From a checkpoint of a small mixture-of-experts model trained on Wikipedia.
Size: 8 layers, 23.6M parameters.
Experts: 48 experts in each of 7 layers, 160 SwiGLU neurons an expert, a softmax router.
Training: 392M tokens, 5985 steps.
Below are experts of layer 4 (counted from 0) of a mixture-of-experts language model. Rows are named router (the router's row for the expert), gate (a neuron's input weights, with its number), up (a neuron's input weights, with its number), down (a neuron's output weights, with its number) and show model dimensions 0-63. Each number is 128 + 24 x the weight over its row's rms, rounded and kept within 0 to 255. Numbers have three digits each.
Before each expert's rows: a language model's description of what the expert responds to. This comes from a sample of Wikipedia text that the model never trained on.

# expert 24
Short common words and year prefixes in sports-season and band or album text, such as back, half, big, record, game, 201.
router:142155096149104094168151150113161150124104127133126158161147139098151161089149090108109171152138138094139153159143109143159125135157140158138086136103109100150109093101095118123097152142136170
gate2:113125103103106133184145159140112134124121112107111106147163148136142145125136147153173154130116115099146146122083141101154140098119078134152117139117142127076157105144095142130112139172124157
up2:173105096158074127124123122112172131103109095155154101123135147122140101115172108143098132118118088058148106170144136119122162110129148135069139136132129158189168119068111121095111110101127096
down2:084143179132121102103155134098120131115142162105128127114097115134158112145138098079126102168116111164137137120135124173129120088094150168114113108142121126186145139082129155105171132133176082
gate3:144113104100098089162095159099099138112149192159099154159124158110137160108105165119108162101166176094130103110134140101167170132122137113121151132124116100180131111098140124109135123122101133
up3:096125144117143129109132079133152131092114140176136112175139079076139131159086137130109101131101134135135113099101109137088109125137123140121130168144151129096121137161110128146105120127160154
down3:129162117124082141135119133118134183103078090084121088114129103169126144159149159116138154127103109139149144152140121101133116140119136081131103139118084097161178092155125169159153086136122098
gate4:115122117130132096143123116138151100068140124132139142163114115105116119109123143093101149122157133082110123131163095126136095144146115105110107087090139113102104157144109094130129185152113173
up4:171142137154108126160125151115102114092144144104139126143154129110136151179107141171131088117126161100153110128139142094152102142135108151156125165130128157102121104126169094167151118108128106
down4:109106152160154124133133104126153139185122114105126112128107138142117181134138109150117160152078159138123154130172110147149133115114134119099140117094162134115158159132094088101118128132152142
gate5:136120117102130133119137142162106150128143154087143148146109133107139135112150152067156164092109094111151172108149113119123093130143122146156077170109094144145111120108165136144096117130187127
up5:155137085119108109141143100094136129147159163129165150113144147153114134173159119153149151135146125087127159163098122127149128102102145147136141141166124164147135136077170130149109110081136127
down5:143119117175136135130131118076177139114100105107158119133128115079114153134141151110125130095147137137130152157120185130182131116108109122103110125132127127131149130135086106137147131127112155
gate6:130160118174092094133097111101122098119085144162126157159104121137134140126106131122151182129134130145138096144175087156153143139095165133126110141126123145117081073129159139091109143129127101
up6:143146141141184126145096122131167136056121141132112101154149151140107147091112179116151105099115165073131137113156155137122089138126114111130111139118180143125140115091155135119146106142126161
down6:118151116092123116148116130167142077180133102129155141102118130139144161144154085149135151154146161146120084120137110119139097145172141089164099121137172097133144147151151132086111142074130138
gate7:137106170103114103119137137096173148133097154201104098120098123111170156131147129089108136134131131115130113172096166127103080077186125150093115102122076117118121123164156136099133168147174135
up7:202076136144100135140126136131126145108132094127128145109122111084125138128146115126113123099129113176122161121108133126156101165065132141130115099128147115160182110172136113116138129144117160
down7:146125129126130132148135160121146125177178162126126166147128119111104115111153168088146137113124104111119129163105116163119126138096123075128101137111134127144117145143130152150126091167153129
gate8:123134160126160167077138163115116063110126106117109115183176152127115120132149117148135129124115141133116148120129096166165105114113129130150120142076152130139121154107134143112119132125141110
up8:115121108167137142144162094121100198126101102121141133144122097076168152155138146116132128148132129126140122116138096116125147106096186140103138123164078117123177142125162175147107089117128131
down8:098111116114117166146119191120115134084189135098139114118131130139137121094125136149150150128100098146131123131111164081111114156112128112114136125098152120146174164134110117095157113116158166
gate9:151132090112084151137132179109141127098120105132120144120101135130137157119101097129104143089117117097116105140130158137133151127137114103124079100072091134105160129132180096138150154134137141
up9:121082131150116162107095142140139104135140151135113121076124122143133127171114075113093095132135140139114099144139130168159157104149115167125123098133119104130163119103142105130148151132175122
down9:106087158131087168167069140119160143154099170125095143136127104100133125083115137110157117170121145124101136130146103163157101118127130132127175119168138147113089122144132110130118106121142173
gate10:169116122137170113171126158145163115091128073135120163164154187069166123142114138099120108132124071120135113147122125146167152156145096115116102088083088158104137131112091164119162112158148165
up10:118099102121127176115093115089138142131131106078107129140086105121125123123148149116140123107100133161082114121114135146154109097122175131144134134123158119126103134115137155084106128112168121
down10:142115175142093178118116113133113117158147130167138134131110139136135161140112131128119114164123147126130176121133119191093071125129135143137142116136109099116119106116153076183137131129168113
gate11:132144102106116102152100125161125098071084152150165115119180125142081094102152114140156153116136139145159157117104133131121161117136127129146155113128128128155120094148128109118128154180091086
up11:120127102186095122129124153126075133160132139116110144141139086132138152132133121112132110095131144140109143158104131159112170159107109132118145186088174106117123118168112149115132112110120139
down11:138155155195113065122120160094152153154144165128182099141120108161127113115101138125163150172105142123108143127176126110096100117081112117109126124120143113084139149125127134111108101134135160
gate12:123144105093136109121123124126080144083108077103121195145139150113089162128118141086126155121120147118160162151138096121107135142160121152156102141107138118141110135149116136106124118107143112
up12:147099089149125112146119131107131168110120153107176150137099154146084126100090122139136108120144162124122137162112086138085173156147118120150146104135111135107141097134145140097139113127117113
down12:120187168129075122079115097141152132143089123129135126119100135113113171114124112126123129128094165158105128127129123141140143127090138134138152136151138086105099119175134142158137121106159099
gate13:145135132148084100142136141163158146117172126122105106146188179129122120125132102139111125148108133127138104121133074187142108110157139167112155134127091098144118088145175130134116140181099140
up13:181137170120141126141077152130159114133098162147125154122174105133053171105116132120105117106130174107089124162172134116131147163120107129160144134093117128090150103127089096166149122159117118
down13:090153120127090136122161124108155090181124178135140070112157108091158091109153126156153154101113139141105134115130145128126121124108122105098151130143134130125119105136126116134139145095081146
gate14:130151141124105106150137110151128128104112129111107099173119122090129147107107125098120136143130124108132128130122162108150166122120162106156148128096123161132160164167118098077132113136142186
up14:099193115102156123140112144161117174140161173105129165120185148127111112136139141139125115129158117127101127097159136148152137115118104097157118129125155158146137172125119138152108122152147102
down14:152154169097128149164151132124162109128111114096125115130143129143142158115135089139118101172127120188116128146142127141128139106079106115126166118140138190098119106113104102151102143081104163
gate15:124159191180140153119135113129144154147151108132115153151142179108146158084140149104122154143125135107122112148122129143184128093104096146099127151101112099123119148110106119154086124164150158
up15:131118164119162101114119181132121148135140130129135153124144134128131171091148174098126146201132140113133137127149139138113103163111136133108141138141139107130134139139172137108112172133143182
down15:119140130139111121152166078156151094111129155151115105136149100126145167117145067131138113120185157123187119130154154145132166148120114117068118140113127119119130098082124137152151149167128123
gate16:162101110105091126140147153140148149122114068130109145163131143123112131161125137073129123153138088174137104073165136141122077113132116171138122119096143102154096145118166188116138161144154126
up16:143158132164121111143118149140109148127129149124089114132093134142127141100155125122095151145134163096100140115168154142131144135120096138072133149143143126145136114161119119118139103151125124
down16:145108118149087100158134121089126147149157144103150141084140127084149100159154112104120167142099135183151131115137122150147124064136104121120137114143105143107110136115171134103129122128152156
gate17:139100138119139120144128123133138093133145108123119122171123119129132128108149137109136145090130114088145145123082076103122103123112123149156118153119121123124167104094077154116142148123148135
up17:126121170110129123108141167114133103142104127133113129128110116116129127103158150119132120154115179126170121128155114151123081141117094108128116089121134098123110074124067104113112121152128157
down17:154116087137126117125107101173151142127124114159116097144153136148159135103122132119121140137118169097126112137148094107178114107127135154129090136100134132156118116099109178157102171142147112
gate18:153123099142139098129176119154128125052117150133113164165156119109166112103090104113145128154086138136115129150153136117138090068130147101125133168063142128151117134144098101104109149134115128
up18:117158126133134117166147144154155117134116163130108114132145097139132141073151167187143113116093131130100093150096137148108121143160158123148140132118072106126076117203143124107137150155126141
down18:123105092122108140118132136115078086151127143102097141110157114139135162142104117138185130115112160129115132130124090132137109136142161152131102103112085120126100161145143117144153151140100100
gate19:152187106123132156151148142124088162148081120108120169166148149137122165151141156098091127140114132137142123058149110135165094128158130127138072125101156150141126147099158136121129142126085143
up19:074122119137118123133130113142162170144167135119148120141150117146161118135124123149176126124163079189118089108127100138142134187120128113147120158145114115150145143115111125146151150111121103
down19:084095124121129142097138127117148112152116152137141136153144146132136136125140070159158117106145125133118105121094133182149121142172117114142119092082102167154149112098129120091104112111115116
gate20:176153125117163059125175083131129183131113130156084132184104086119149131092165147124139158164143166121118113141159123138128117124138136148127107170119162113128124149130086128089122087146137100
up20:184177161144104104129133128169163098146166133162093146134131103114139117152140090107112115092140135144138164122139136155118118081131120122145112101136166138114116186095120188151118144173168147
down20:171140127120155151157146100134180132160120136164098093097148165106133108182103123153102095144147126113105147098168110131128099137142142160146139110131146114128110132170117064072145166138130110
gate21:113136108161117104139104146139103178101096104158131151140131167159120114122112119106169123099146092172155094121088096153138109095123143127133135124113131146123091152122160126089134160141119131
up21:128111137141156114096161114089132077110122155144126110152119122141118096121113181132122150149154127144087120096146134191115165124108120152143115091135138110118140087130085119165118148092123120
down21:165099127133149116106120150132146106119137129089148160102160112077154115106144100167174110116116120103152104114158124111118113107118111135152114154115137118157118101200130127135152129130144135
gate22:149100121124102136131135061124087130116120166111084153146141125107158119128148115108169148167103146181107086132102099110153204121102076117140099115129137115102121145122112124089097142170090136
up22:121156132126097135146147141099141174120160151151118158092109131136180139126155132118137138116161052124134100181131126149142162129116192099138131153126147125134107120165131135139064136113130108
down22:087114124165112139134065167116136135082138178128138153125153137108148089144115157107153120111137161143103111102168092119192123096122111131126151124083110158149158129148083089119130091107122086
gate23:161160119102077131142169135079131116098127130119105131122127142099138142107171135126095143149146128131142124146134132111140082131152102163109125089098087130100142100107125122125152107148146133
up23:104101156104100147113062126135140064160119120113117124142204152136104111112109140104154147091071142085102113148146142119133140142161118114156093128154121134131116092112177111123093097144131144
down23:122144107151117157137134144099131096157099098111177140147111077173131150146126165116087147132147142105105158115165128113151176102082120150193137159100166120132164126161144128151136108091097153
gate24:148109149112150122149125158129156120125100142106126165121096131114162132113074102133105132163127136124117172145167146103109148071135147164126091164100121138161123122153124135104127125099137131
up24:141140135113189107118163107158143097153126108187089112135155145106114126131168099129130108155123096119139107150108131126149139143121145104162119107113118092139123092165157129137093160083147127
down24:125144128095133165065123149153127129124162118136105129139140156122130130148162148106142122082119103103109147111144131115136140147108127120093140113141163103104151134106070163119153088093112093
gate25:104136138125119094155165127114142137090112182102143112165125077114117118127157130144132140153092105137127146126131122120132146160087100130160137102133098116131131149142102118144086160179171090
up25:113128131149155091133145176144130137117092143120117099152157102094115134098115146164105122148134143104155094111100162111124114125149142154084138108142084135099106132126126107133179115174122138
down25:162131134150144087168143164137146088169132085144152104146141147143096102124098114148112149155107156127130123153138112133138133136085121136079138108132178108151136134112178137138157148106127115
gate26:164104125166133114177160149118136164102103115151144151116098105150112153138100127095128165106167142133130138115174158104189104120120100088181131091115103131158147126104123150095128137114176101
up26:128127130104083137134130108095103195161129132113147136140128133120121117177164185123138135103164104116136114139097076134114083155109101132129117106126154149112143078123064131118123113147139114
down26:144171134158132162119076142128135122158116148128130159160115121166113091096099124152132134141157062095096174103148148147133101110118139122096142120111128116178093131135132124143097120109146104
gate27:145123124149103120146129119111128156120127135148127116095145164129104118092150111133125118128130159110149140080121109154171116108105120175156111124114130140167097101138129148097141154170140119
up27:159105152143166140142133165124135191126133138130101139136131157163115132108122095100130135114143139106159123157149091119094136079128160153136141129093135118115152099116120156110112125142115104
down27:117131133086119155142117143128112125113115095112071127127104130111156112130089126162092160151141115184120118099132135136151174104115106146078090159103153138144113108134086078134172101098150114
gate28:075159128139136140133147124151145115157067164129106149163111144157111127103104111157137120101113142113126141109118074146153090126116143112131117162114138122151159129096149164124098146093087133
up28:084138119137166105128131135122122168113117149168124082129153112152127154113167107129128139094113122111130139130125104094104089110116097122117134148145150114071164130128109151157131097094157166
down28:101140093191086166097096169097142097097129132128135102106118154163099129121156161129138149121149125117110102148097114104117075156109097110142149130166133109143126111159139117108153128171112124
gate29:123129083175091130160170173160132137104108129106120121141120086143133105136184123081125161105150098130114134129089125083132168138110170139093114115133124120146100160138115129111148169144118181
up29:083150115168120102123110128090137160153144140123146165164109159176100162095150177160100134144102109130120129145098112173128145158112145117101119127116148138114148102098164148116113155136150111
down29:127101171125138115107159101077135114100109163104078120144153112110120141161131126162120171135155096142143078136172156117179139147145097147126124144127117096129156092116144164092103134094101114
gate30:121079155152085127126137085141149145105107134149111119152141135133137127136123140099104112147102129130158122164111123105126127132171141177118127166106187137123131122151096115137113145116109126
up30:094143148141136143119114104145104090118099155115117147134110123117133108136101140191096122122157108128135160145095141160171089079157109111094116119125127154139132158117115150153111138174134095
down30:150130123107135131114112101155132121102137084069136127139150136100133109146146105129121114114124128137129163110161111125151075121113141090172157155097148126175102110149148153127195166091121164
gate31:112154111139104117125156157111123202140121146131152146150101116094171119126119135120122104127169137145139163147148125124147162157138110161143101145110098109175110144124119122079132111081157092
up31:180153148083159127144120107092165093122159124106148162123093119114100143124095132120133122120136149127113145109112124162104121134100104102117133155129111108138090133109123183182079129141164129
down31:149109162147149140125114088122134133126119088120077154157176166140144131114113134120133112147134147176121096148128158140155138141093122129123167094135182152119122115142163126155135109164126123
gate32:107128134098126119149103111146140100104145153148162142168156144117083143130125146135088098109084119145148115149084122076133105147128131152105118115141151117170127099109098076141136108143105122
up32:129131131080123171155117142115102135142136139105154136135091131122103147099087097116133094149102071141153120113133149124136152133125104124143128119082106146165108142112141166126074114127126107
down32:137137157139134143104147122136164119111066112117099153087128126113111117136174114135114136125093106159124131111188158139132147123139167139112136073087130066087121082114156111151099086107106114
gate33:126112119135111122135136125119133122126116084134152148142123101132193114107134118170164157119154183114151169113085156132169092151126150160145104104150132088124165122133107122122124095103102139
up33:132125165137111112052129142161100157110115166099163146133133164113126126129148190160152143121123125120112131103135102126129104131161162174091125137179120139122117107165115099142153130140122151
down33:143096168122114095192136150161142122150138113131104137109136123106088161148073152112158104135120096079126111173139150118093165117140123119101133146125098096117117146109161140123188142123121115
gate34:149106108105144097139128114175150112118127152138124132170152123122140132151118118120127125127161115132132150091094140111119088139125164124117090143053142084153157165127142147139119113127132105
up34:118090136126141105131084160132121156146096163139116087129099128135149151149135112145150135144103098119166142106141109123141178105143098143101158101131157127092128121114156169167135113089130144
down34:121107115146118093135131161121141125115150167091186091139137128108142157135135142125131140105150092127155105138127140121083147112130143138150132077149160132126100119145095127156173118130144171
gate35:168118167139114151149142130122150155167107128135145144130127158089137104092149120116109118114132112128118154117136143140120124073129132152125103135105110139154096153085125128062097142147142087
up35:130150135097121150157151102116115142129130072138122104098124122143070141114129113130131125152102099121132121152129110165133128140138122147173134131161154144084129122126136088147123080112119134
down35:146133124142095163132127143109117148138109123138164136128148109188095141114164174181149080107125128153072101126147099132130102108110085092155132129134166117101082081120178142110135124137124105
gate36:131123147129119169126144169129136130132133148146151173116144117107155160122154105099136137137150166155128140136136139132168128118129125114126175127082117112127202143100083118134114128091139118
up36:094125113119121143144123115098106132119118123118109168163098093136121143115185169153109129103148124144117149102082165066136129106163119122097128109125121150175121077136120155086137122144129125
down36:103138148120088113145157080103159058138116112120089113121156119124113089097113205174109143119154148124109142122108121119134114164119158132095146134118123119154125112138121143140189135111106140
gate37:197133115145118086121110129113163127126114168139120140125143162134121133163142120127107117088124119134159168158144119097162108115130106170149077117106160183115095128155101101143151148135134123
up37:134117073171130099165155112068170163127140117127128147119151114168083122130140094132113117133125081169125123091161093072107097139112168117145149123126125151135132121163097128141120135113124152
down37:096162172141124126131086148128143143102143116108163131122089129160099118109091132137166120121141131142156150127144091116141089158134138134092135109173146130105142152145141125138139139117162116
gate38:146125120132099127123162121070089146164115134121132154149150133141146155155135072147132171099128163112091110145096154095117137174178118111106117112109111113120113134149136143124123113169150125
up38:147132100129137123123082098146119130160099158147128122140152105119114103161111160125156108116175150135179093132134083151158160160166131156167128151129140137134076126100106111150124112128109129
down38:113151144163137094125096130127145138190158150151104127157182103120169128140170162098141134131110112147126110163138108133148130077131120077114111141095168116145126158114115167129125166093123130
gate39:144097128161146130138123119118121178175128175133134084142123159111170133156118126097131147102108119096086140128118097110172133134125091143085113165108108124156129162122090130146134116154123089
up39:090117153109100139162122136139154156091111130147196152121111167108152130131112126162112136131088139094128101131105160091150134130160174110154127124135126153141137101174132127109093100194126147
down39:159135186127139124155137122107113139116141062169126122096143137152157147137148125105144148122137144150151093131109141107080128165184130141104068138125041100144088104125178114158149120122148122
gate40:136145106136136143156136146151149164105092152146077135189119139121138105097121137107121127101119141108152118122063127146144114118156109143150123099088104079162110143122108135136125150145129087
up40:097111152109137071112153102138153149144140157115155095113130082164118128161151170104117149135085142123106154142130113123135105132134153134180114125126128129129187115144117133111162123185123131
down40:163131101100123097114165089143171145124119129105129105170132096141178129105154133136098153100129105141115125165080136131133136158108078135110141165134111103070083149126104111141141119101088123
gate41:121129131126126104112156166170157134140133159134105136182169098106138142081168146148085131145144117121119119087134115177139126181143094122155132153122130128155146128142164102100097143191144059
up41:122088128158166072125150174114136147177160116106096155147137129173122132125114109115095130157119089131133126134110119166108152108152120118125088083164159172136137112140129166144064128146104134
down41:180165110113127135127123122156159158084093155135120143119142119118127123129140123132107130147149115127126142106131126107112153159130114122110134148148093098186108157160083126159099128142116137
gate42:157165160130115087128167140154145189123085128145160140132095084136120124128076119123186126145129116127099131112164111130119152144129114152111158160064135135136129136132163094104087129119167135
up42:105133099148133087140124115127129164101138111113160125110130078143151145126137190149120152137163058111065127095143121102115137134174133098109109132156165151100149152132074165130104083133110147
down42:078086121142159099152112156096137120117091125089105144079098104125148080072119118140135117138164136158155100126134121147119097118128164086115132127104082125096105132095144109135133168092114098
gate43:181165116103098153111126134139165166136159142141155110178131132110135137129140145126138160150111121153137130146109127154175136131153134127126081151078118096085143150108143144131108080116126137
up43:117138158104074140118160141145106079160117144119096096138077120116150145088108114108129082114157134092122155138125134104157152153162126109107126103136128094083114147111148127103121136139139102
down43:130139114138119139123103111118122104153138151117160146138126087102131137143115141152128127156134150067135124147168096130173114145153175103113137145129117100119147121119169152156165147098117112
gate44:113144132169182127123160114152159160107138134072121167145129108126154140078097124151140167162132141131115060095147086127142121125137144121116120149098128147141126122118146118127129148134151097
up44:159106096136140099127096149112104182139125136100137130111134120113123164148135091141133144133144102132124206090131092120114168129136104154097103144119127111129136168126133137096090142126157125
down44:107147135142154124138135116129116152099097149098124147138103098134146136129131133167118103108095087120146138143088102130136138157151142153087159128131152132158152060151145126118128115161145128
gate45:120128092147096167112078161103160126084137148125130124139181138110129121135132114093138139109146137121144131096106135149116165122121145145132142095083116112104108132118152113118137101119130146
up45:131146112100130117134128149119112103146141115127116088112153128148127136107104107107177084124097086164085133153103121114131129111116123117167150105104163114094129133122080107132109131150165080
down45:147144103126146128125077152150122119138122145149128119155107121134120136081109091107172131123146158093095176132139143093165145153110087106146144118140108177137113135126119092116092126141110155
gate46:187110107126121105146157094147164130137132152132151147143118088137128099141152116104120148140105152138172133126108170114146138137135148155086135142087096172131097144088136118132167105118115142
up46:146121137147074167117113138118138112149128097109105195115147147118144156128124108078126095108182129143150144152093102112102148124110129111171144122163142089125088157135112137121150137134127126
down46:151189080106120118130079109116116114139169128130128164084140125147130153120098147140151138141139151138139122109130107083128135099140146118124114108110106169149148150126126139173084133108141103
gate47:148125113142120088111157062129137123129148121141135120180127106121111142114085101112113121151133059168117110119158121138150164127108152134141128149114160152107127120134118094132085112128178128
up47:156130080140182110139127131142135083116108060165126109122103152115125142158121177148145125104142147172170158143139105131139090125178120114101129131156095126119122114117146094157100138113154133
down47:118118130112123101145134123152105102096067135161097157118093123111113056144136143141134102090151113185135108159105139126126130114149179119136172121117102173108111136144138159108100144116104152
gate48:195095118157113147138137122140143136148130117137111104143145171181160129128149106127128157140132182153144140106141102131151130095114142151169138130101110136107162131148139158075127148093157153
up48:128128118138166138096104146133167115090117147108157109149078122135126125158109128132141155155113118109142141124112125110129129111096132152158144150107193109114141056149097149152162116115108136
down48:112132141114114157132097171113153123105143125130113139128057116105146133123156144161152130173112132119112142123101122097091135133126104135152145109103133085083146143059113111129116081158145115
gate49:141084120103161119164153141090203138114074116120128106151162137138124138119131135129130167124159131113135122155102093133170166153117107166148148112134147124104118120117107170139116166118174136
up49:140142121106139115115131134137135161107145128111123173129120139152096092099097088110069085143142136132100118167122170118116156093110145115160102123092134126156194150127159152108113085144121112
down49:138136132121109167144143139133134149123119112098102132089145169118154131117135129131091151144149134149179144114081164122123177119097128087117127126126139157122140111151182120167133131153122084
gate50:144122103114091116140149097197154105154097126136138128127122162080098145140118145097109126163167160138158091113156102111168106145105160070141126124095145113152099113141152148108105122138141120
up50:122132143133120123122155143160109107107122112154166081088115120158109119150097159114114169096151142131101123135093077103125110121141092109127130120105124126129096148127120152150118140111153106
down50:099138125106138135106145184116153154178122135142132127128119118099131100127136115142166132129132104122142147149131094106147115108154160113151155165105129167111111161126130116106131122105077109
gate51:144141091157124129119141126105100127126155109135122172165133105072127119104112077112134148119145114132108113110143099091130113099155127155186132114137111165109124167088151097088135136109103146
up51:100141152142119162160123099107126086122134095111131115146120150116115133096143110130114091122132090120167116139167088155118082086149125098142106104137169103096141130139098151117144107134123120
down51:176140136125146129124128128143134153114130152156131092149103159153125127136068131126146104142165152109143141146161128143136118128119104111196124151137131135120166112129109137111134110136166122
gate52:123152126106110102121116146124125127132165125150105158154145133163123099126099104096088179148152120147120100095074093138093135150137112163136115155088138129151088086110131148072120187115162134
up52:102118120096136099105092159140098136137152137157111143122128123133141096123142125119143114164108120164098117131153152086122136144128130145200122134115139120165138112142143148129138144167148114
down52:155112127098150101121087142142144124140122121158109130164106139100134087089083091125127128121111105097131092137163177132107111119115116078160140131110071145133130115169121120177102132143105149
gate53:147185149181093125160137144177093147115136117160108128174153101155136164106102112115154147121121148150125148104135090112091140087136115122119077169097150116128189099072155118114161162110114145
up53:130143088115177109127109130097131121097123157133114104117140164120131131129101171114104149123096129107170098123094118121132115146147107132106153125147156141148114173146101148109100126141071127
down53:094140099138138126090104152105081111100089147145117116111095141133117159144136141118164128111159105143095130178102103117138108139112143137093106104090130144169122114119192128150166187145117075
gate54:140104100117132109118119134186145119119133158113162117167107125145121158106111132102166124160111145098140157101134116132192137150110128082190157138117145154128101121124129099137139134101142126
up54:134129137119149131157134135110139104150073157109115148158152108164095099135128153097118128090120144109129139133133127097141118109111112129142158106148147103144137126127135100149087105116115116
down54:118113152120136102111114161122117144123125083166106130152159130155106163062108112125137118109137124116122133085103081126108169148067154088168125128104133098141104144124159120140165146109109143
gate55:185144129115126156118129123147141090070101113133109149136169123151141166160147142133144141103097142130139170139146090095189126142145151147157081150118107118142138159132130113098147114141114121
up55:152085127142076118111096162169115126093095126125134150147127132112137148149121100122128114126125186133088149114093118095071077177150107128084141144137129112110135093156156109181119125108121137
down55:087109162142131128127137108103142094137096112123148079114130108140118090102116145114108169149093162132154127148108133125118121115147120087090178152119133121090161172152181169154113103161111148
gate56:155109142132121121152076141165126159130115133147112188198155126105127109118136112126134151134101121121136114108116158112177149109119147142141167093108135128131118088084143127113136135134152132
up56:115113108162147173135138168145150096172153114140142131126071165154115141164110117094131127088131075147143130127186108085144129096172096137161145129106121159143118157162129142114136127161096119
down56:134116188109081107130095180128147144130120120157139160182101122138096157148088132126138138104130106124114147134134142104122120121139115122162116142175120149099135104125182131131133137107082157
gate57:159148129118145109136142112166138139153162114122109147139156094110134187166155178059139161143143104110104128144133109109131164088145140118123138128108159133095096081100148133127121150135117159
up57:136112144122129150107108079117158165086160167127118170143099098088136149119143133134131126140060138137147122075149088158138114172128140148149120124124134093176114108114070152115104089132128149
down57:169116145122119175127155080155097135121131097130116147133119132141134163112141116130090107093100136166103135092106131154118133070142123153119104134084114117119124141166143129131126133143175135
gate58:151136163125101174117156120107098132118123195139151125177131090120156124124161122146127127132121123145158162130119140146152095153169142106132135123089099129125126136155153115131157085079173154
up58:136146134115120140131126147096126152147133084124136140120151127147156122136103122144124136149084128155146170115175148112169136159146122104166136112139089148167119114128129086114131151119102115
down58:088160134157152159135150107140072152157138121171141159100122145118137162138144104108150145139108122108110164161128102126130135114132140112203114125073084117155198121086121123103112112111103130
gate59:135152110097103114132159111114127138128145171129134158145155062099111149108122081127129125156188135177140150138121098155139169125146179135102138151109152110154101130139101116102156127134122135
up59:115149146069135128127107155146108117145140099123134171135140130090123111117136160112105134110127138055125103150143126084127116169121133128094136103106096127105126138134099092136097120168134119
down59:145148132142122108147125138162165102146130133072126125114109111119148101163129142130178115113135174109121147121171099081139149136102149163107106125090149146146133131127117076179111140113109133
gate60:125120137109107131147167120151146172141133135131113135127192132144132105115141139102110113094162127147171134113115151102143089068126126115145114135102140122140144120099126134092144128197171128
up60:120127091098106107148121097113128125124162102118106150103153179110111119130106099106137139102163123107141091136098163120123113147136082127143110130120108096151098145181085136114162124091137117
down60:120206114145117148100146093086138092119158157092165161146111123155144134128170105121132146162104114115140123115138134151138165147147097151135100116095117152133128155126116165110119088102093076
gate61:149130072158139086129163132109124102121106103119154109163107140114134181137116148126137105126142115150132129115079115123159124135153140153165096128101093116155138099122132103122095148136114121
up61:131071090150122140093130134162137118148138070106152115112128126104128132166141109137110113148144134141131131137109126138139134147129094152172109136137138129136156155145120119119110118111128082
down61:121139072112132119120109114098195119116141151114143145122157140144159121113092117105126131162096097100142140134119125119076146076122140102123135142165117107144116137108140162120095134135143074
gate62:114150117121144154144131143134124113131160116139135082141160187114126097096131117090139160148138118108136136096171174127140097107123115153149108120087145160109116084097133162109110121084089101
up62:148122116154140153141134143105110146135121132134149153137115094144066132145135117149154153109160109130158140153183117115112090119103104130085122076132123094116115119130191160116169184138148118
down62:110157144122154117106149123117146120154141132134145167155100133118113124115116171154134100107078097142153177080130140157127116158123119100167151170143104162140119159111110114103146113130158134
gate63:139142093167117125161153111157106162121125098094141143136109115108128134117169136159096139138109165154116121130139118182172120145122132151116087163090109141175120143120089160092122117131161141
up63:081121140087115141143138176132124187188143151116143103134161098140072136144120132143142139097142141085137123166078148096115118150130109142143116095152166096152153149116152119089100148153166122
down63:111131148131146126127110095122161162135139103141101097140133116169116183118126097113083136125120116109124106140145143138147128168110136103099150150124113157156117117122126133079125127109122163
gate64:147148095158130192140127150161146192166108151099135093132151123136125153116138133126132149112138095098189124150122087125123135157105167133121122155109120132116163155129082120101137124132082126
up64:151122094126143144136140123118150128126103169109153113126118092122134126123125141089150102120152173113112182109204127124106137125160113136089152143142160141162111146162099072152117115152150163
down64:118120169110113122139156154158128154131134171168128129149147118138174139119158098093139147102155109142178167127180130125100119164173151092121165127140150138096107138082155152125136080106125159
gate65:133163120134103082150163126162121141129109131080146151119129172162166129125164147151090123136153126117109130129094110145125158147119125125140102114122121108122149121113126136133098137131147181
up65:142163103082162124139086139151123142131163128144134107159103094110135113146137084126112119137109113092090167106120097124124110122150155117129143147122139134125127139109139089099118134100112141
down65:132123096165137149153153138136068145109170131140117140117162190143091151115127096117141158204142122141083091138144140123113135110169126153157146117113100113109119127130144140138159138151135126
gate66:136101072132148137142145120103122135109080133118108142141153122110114123112157177143135113153108137137119119123158104111161132159147107111161128167134123098136117140164129133053131083112143153
up66:119160104095145164115136152091118097103107077110101144149129170095144128114115146123127165106099157120118093131085115103127116111118151161143126119140100110138109110096141139081108109108139130
down66:097140120140155118137128137140146115150149095117136140122146132114109093144152151085144116118124124147126123145133187093098121093124123127168123158141162147140152122156128151179136173136083172
gate67:092130140158082113123150160143154141158115132170095123184133153152135145120136150085109130132145120116132126135169153106122111155097124157123104166083120111116138119109066121125122119135105131
up67:115111159153094103131100119125123190123141075136115128100131104141126139099123118091131159139101064153116160137112120101113157151128133154108156178149139127089119129139122117147166120123103159
down67:122117091118115078129147098131104095117114155139146130103129134170123128116083150105173140124106095133093122107094087148140115144131137153117138124153140120126154111131131102149118116126100085
gate68:165129118121104138160150143134167125081133142148140150104126089098102168082152098118110161114124127173109131122111144119137169169144145128160090102107123111121159126133165135070087139115124097
up68:119109121147135128126082082099163114147103126104110145137133112105127092187117121125157141119102092118096122130160143113148172149116086114145121157147158118103112182144123191170135131133158137
down68:143128130103104085140153119127161123148150133103130051146135133113156150152126131120089097120139075095156118090104148145084162133154113086180135146159115179122120115129134135140123122122142121
gate69:156131103124112083138092134171095132185145158129122136189155149102124126133136103094116130120158122115100104118158094137091112136107183124132121124092109142165158146099113130123129144142167119
up69:131132121131143125104135106146146137119148139151160134128156135129133123113140120100135117135141131142139151106144183109127117170116102108164160124102119119191133157155108103143110141091136130
down69:153131171140118106124120182131143120097114133162163136126140132117104140110125083104168108118152099126153105140108135114102152136113128106099126109102161154130157111134199160178096143133101119